From a checkpoint of a small mixture-of-experts model trained on Wikipedia: a variant of SOAP for the experts.
Below are experts of layer 4 (counted from 0) of a mixture-of-experts language model. Rows are named router (the router's row for the expert) and show model dimensions 0-95. Each number is 50 + 12 x the weight over its row's rms, rounded and kept within 0 to 99.
After each expert's rows: "gets" lists some tokens that make up at least twice as much of what it gets as of all text. This comes from a sample of Wikipedia text that the model never trained on. Tokens count by the router's weight.

# expert 14
router:63 48 38 52 59 62 53 26 27 49 38 48 60 50 50 66 67 57 46 30 49 60 62 45 25 50 53 57 40 42 45 44 50 56 38 61 65 32 74 40 60 64 48 53 46 65 51 50 55 54 48 32 52 28 31 52 58 48 34 88 34 47 54 43 45 39 58 52 44 64 60 58 39 71 56 52 56 46 39 47 53 48 67 33 47 44 43 40 51 57 45 40 48 44 57 32
gets: "201", "200", " ", "202", "199", "198"

# expert 5
router:42 37 52 48 59 50 31 31 36 63 62 62 60 55 62 51 52 48 48 46 66 56 37 62 55 52 80 51 69 54 50 51 33 26 41 70 67 53 64 57 64 50 61 49 36 65 38 54 60 55 56 38 59 44 18 40 54 48 41 69 53 67 68 37 28 64 52 42 31 72 58 50 43 52 64 39 49 45 55 50 33 37 55 42 55 60 58 73 50 29 47 43 61 49 50 50
gets: " of", " for", " to", " as", " at", " with"

# expert 8
router:56 54 54 45 33 23 48 44 41 62 40 50 55 45 38 39 52 66 40 68 68 45 47 69 55 52 60 41 73 58 47 65 39 49 45 47 53 39 28 49 48 45 67 44 53 71 30 51 62 64 42 29 60 42 46 55 58 24 45 66 59 57 42 63 24 43 44 55 51 40 55 39 34 62 55 47 54 55 30 54 49 50 54 41 26 39 36 53 51 61 52 58 49 66 23 57
gets: " |", ";", ":", " –", " -", " —;"

# expert 11
router:29 58 47 48 37 36 56 25 35 78 50 68 45 63 38 46 56 43 59 55 53 45 40 54 42 49 51 33 61 37 37 53 40 44 50 88 61 39 42 44 55 62 63 39 59 58 52 59 46 39 29 34 61 28 25 36 54 34 28 62 51 52 51 70 57 56 49 44 29 52 55 64 59 64 58 46 53 68 34 51 47 53 64 54 55 36 49 43 55 48 52 38 59 41 44 26
gets: ".\n\n", "\n\n", "==\n", " |\n\n", ".\n", "==\n\n"

# expert 9
router:61 66 56 39 59 31 63 34 38 43 67 63 50 46 60 39 67 46 55 38 45 40 55 59 58 51 54 38 73 37 40 50 43 63 60 41 40 35 45 35 42 40 61 42 56 60 38 48 66 46 33 50 64 39 40 40 52 21 36 79 59 66 42 48 23 51 43 41 48 49 76 27 49 63 64 49 53 42 51 32 48 66 62 25 55 39 54 37 65 74 46 42 62 55 36 42
gets: ",", " and", ".", " that", " which", " but"

# expert 13
router:56 48 52 51 55 46 78 28 44 63 42 38 58 47 51 58 61 50 40 53 51 54 56 70 35 39 56 55 47 25 47 55 26 64 49 45 52 39 27 43 45 50 52 70 63 47 37 62 50 68 51 52 57 30 59 43 44 40 31 59 48 51 55 59 33 59 67 71 32 70 55 43 44 50 32 70 49 78 53 51 54 33 68 56 52 44 39 61 49 63 46 27 46 65 49 39
gets: " it", " he", " had", " was", " has", " they"

# expert 2
router:56 63 41 51 66 43 53 36 37 49 73 45 48 70 52 29 55 37 38 53 50 77 35 57 48 53 56 46 68 39 46 41 39 38 43 58 52 43 51 61 51 48 58 44 51 46 44 88 48 58 26 54 47 23 54 43 33 47 32 80 41 53 77 40 46 48 50 40 43 46 42 63 55 30 48 46 32 41 52 62 36 37 80 57 46 52 36 47 33 52 45 62 54 62 50 12
gets: "1", "2", "3", "4", "6", "5"

# expert 15
router:68 51 44 52 31 42 54 30 37 42 64 63 50 48 45 69 38 37 48 55 35 45 45 68 55 54 54 59 39 37 40 49 59 61 43 62 50 53 52 53 51 47 62 41 77 36 56 73 50 60 42 48 47 35 27 39 44 47 35 65 47 66 55 43 43 43 47 53 40 60 33 55 44 53 60 39 34 51 40 55 41 51 70 52 78 50 58 41 38 49 59 42 84 62 50 46
gets: " The", " a", "\"", " two", " three", " one"

# expert 12
router:62 48 60 51 50 48 53 18 50 32 48 43 54 63 40 42 55 40 44 62 44 77 46 59 58 65 49 62 47 44 56 46 35 38 37 33 75 37 59 76 55 44 46 43 50 58 25 71 44 58 30 48 89 26 51 27 53 54 48 90 51 69 61 55 36 67 35 46 39 35 47 63 38 62 30 40 41 43 50 61 35 50 74 59 33 73 44 68 40 48 37 57 48 59 63 49
gets: " in", ":", "|", "-", "\n", " In"